Weights of a small mixture-of-experts language model, trained from scratch on English Wikipedia.
Size: 12 layers, vocabulary 16384.
Experts: 128 experts in each of 6 layers, 128 SwiGLU neurons an expert, 2 picks a token, a softmax router.
Training: a variant of SOAP for the experts, 3158 steps.
Below are experts of layer 5 (counted from 0) of a mixture-of-experts language model. Rows are named router (the router's row for the expert) and show model dimensions 0-127. Each number is 50 + 10 x the weight over its row's rms, rounded and kept within 0 to 99.
Before each expert's rows: a language model's description of what the expert responds to; "gets" lists some tokens that make up at least twice as much of what it gets as of all text. This comes from a sample of Wikipedia text that the model never trained on. Tokens count by the router's weight.

# expert 23
Description: Plural noun endings
gets: "s", "ers", "ings", "es", "ions", "ies"
router:61 53 53 35 54 45 45 55 55 52 61 54 37 41 57 51 48 56 47 71 51 28 44 46 36 49 42 70 45 50 45 65 48 46 54 28 49 59 45 60 40 61 54 50 46 50 53 47 36 50 63 43 50 44 37 29 29 51 71 61 44 44 41 38 69 35 61 61 41 43 50 66 43 60 33 39 48 56 56 42 52 47 49 54 59 54 47 30 54 55 58 66 45 52 61 42 41 63 71 69 60 50 54 60 62 34 52 40 44 49 45 66 38 42 49 64 40 50 38 62 37 55 59 47 51 43 44 34

# expert 8
Description: Mid-word syllable pieces
gets: "y", "ag", "it", "ant", "at", "ing"
router:55 33 68 57 55 30 40 49 37 34 38 55 58 45 53 50 44 52 43 40 48 70 47 39 65 56 38 59 52 41 58 53 42 48 39 33 48 61 57 50 56 52 27 52 35 51 52 45 61 32 58 47 56 49 36 32 68 59 61 30 52 54 71 45 68 42 64 53 49 40 44 43 42 53 57 34 47 54 48 53 61 29 54 55 46 70 56 63 58 59 42 58 39 64 40 31 50 60 39 43 35 63 52 40 44 55 62 49 53 44 60 40 52 50 43 59 66 60 54 44 47 43 54 54 61 60 54 44

# expert 57
Description: Sports and group plurals
gets: " League", " Cup", " team", "ers", " season", " teams"
router:66 55 52 37 45 55 44 42 52 45 54 62 41 64 53 25 59 34 55 63 51 42 33 63 37 40 70 65 44 49 56 72 43 41 34 47 64 52 45 60 66 47 60 63 56 42 49 39 39 60 50 51 54 40 47 57 41 30 64 52 59 39 56 43 64 59 50 55 34 53 40 51 50 63 38 57 57 54 27 50 52 31 50 34 47 54 38 35 51 38 52 69 66 47 37 41 66 53 61 48 49 68 60 43 63 48 58 53 51 35 46 65 50 47 66 51 47 51 53 51 37 55 46 45 50 57 46 48

# expert 59
Description: Table cell separators
gets: "|", " |", "-", ":", " Best", " :"
router:48 58 56 44 62 58 52 51 58 49 61 47 38 29 68 68 44 55 58 36 50 59 54 58 57 53 38 38 54 53 45 46 50 69 53 32 60 64 47 54 50 57 47 39 52 56 39 52 45 59 43 64 64 39 51 55 65 33 38 54 53 41 52 51 52 47 39 62 36 54 58 26 54 38 52 63 38 41 45 43 67 58 31 58 38 50 65 51 59 46 54 41 44 40 62 47 29 60 56 52 59 46 27 25 58 55 48 58 50 57 26 45 64 56 61 45 64 63 44 40 52 60 53 59 47 55 55 60

# expert 22
Description: Asian name endings
gets: "i", "u", "an", "ai", "a", "am"
router:51 32 44 56 57 37 44 39 53 54 46 43 34 40 44 38 66 63 63 51 53 60 40 44 78 40 62 31 40 47 53 54 55 62 51 43 54 63 54 50 65 46 38 58 42 53 55 59 51 38 49 56 68 34 41 59 39 54 41 38 47 48 32 47 67 49 51 64 38 60 43 29 47 52 57 53 47 45 33 44 57 42 62 50 45 72 47 54 38 51 51 56 48 56 43 28 44 59 39 57 57 59 62 45 47 64 59 69 47 63 62 35 68 42 49 42 53 50 42 44 44 49 52 69 60 54 55 31

# expert 37
Description: Infobox field nouns
gets: " career", " season", " place", " information", " record", " time"
router:62 60 66 46 37 43 42 38 47 44 58 54 49 49 39 49 62 45 47 45 62 40 56 36 53 41 53 62 38 40 61 58 70 39 30 41 71 70 46 61 42 59 36 51 59 46 51 39 49 68 55 48 37 48 40 62 41 53 67 60 39 44 56 37 40 50 57 47 43 30 67 41 47 56 34 62 51 39 44 33 50 31 53 57 66 48 39 48 53 55 49 40 57 47 55 52 71 47 63 51 41 45 65 47 34 38 53 37 54 44 64 64 56 50 60 50 65 54 60 56 56 60 56 50 45 47 37 31

# expert 20
Description: Name-internal letter pairs
gets: "el", "in", "on", "ar", "en", "an"
router:47 41 54 56 41 40 52 52 56 53 45 55 64 53 48 54 64 72 71 48 45 36 61 52 71 34 61 43 57 39 34 48 36 55 47 44 43 59 62 43 52 35 57 61 53 83 42 42 52 39 56 49 44 47 58 57 42 67 43 57 40 44 52 48 42 54 63 38 52 55 33 29 40 50 66 42 49 36 50 65 53 51 60 52 63 56 53 57 29 41 41 44 43 54 39 61 60 29 53 50 32 44 46 41 61 51 49 47 51 52 40 47 63 45 54 61 63 52 62 42 52 66 42 34 56 48 59 32

# expert 21
Description: Space before table numbers
gets: " ", " +", " −", "′"
router:50 45 49 43 57 58 43 42 35 53 52 44 45 63 44 43 60 57 48 56 45 44 43 41 63 57 60 51 43 30 56 63 57 41 43 31 41 41 46 43 50 34 49 65 61 62 37 53 47 40 52 46 43 55 43 64 65 55 75 62 52 37 50 58 52 58 52 58 50 57 51 42 32 56 59 43 70 42 48 61 52 43 47 36 41 47 27 43 56 50 55 64 67 47 40 29 49 71 54 62 54 44 53 61 38 57 36 63 51 50 57 41 41 36 56 37 55 62 61 40 60 68 63 43 54 59 23 51

# expert 39
Description: Commas after names
gets: ",", ".,", "),", "\",", ",\"", "\"),"
router:59 55 43 55 59 53 51 52 55 55 42 45 60 31 56 62 61 58 42 51 45 45 30 56 39 56 62 39 64 62 36 35 76 53 58 41 65 59 57 49 45 68 49 55 41 58 55 63 46 50 32 44 33 31 54 40 42 44 41 61 65 50 50 62 48 56 48 44 42 38 48 47 61 38 74 57 57 59 47 39 66 39 48 50 63 47 52 43 50 46 32 46 36 58 43 58 39 59 51 55 42 76 46 35 58 49 51 47 52 50 35 41 37 59 47 50 70 52 42 60 38 33 59 40 40 65 46 48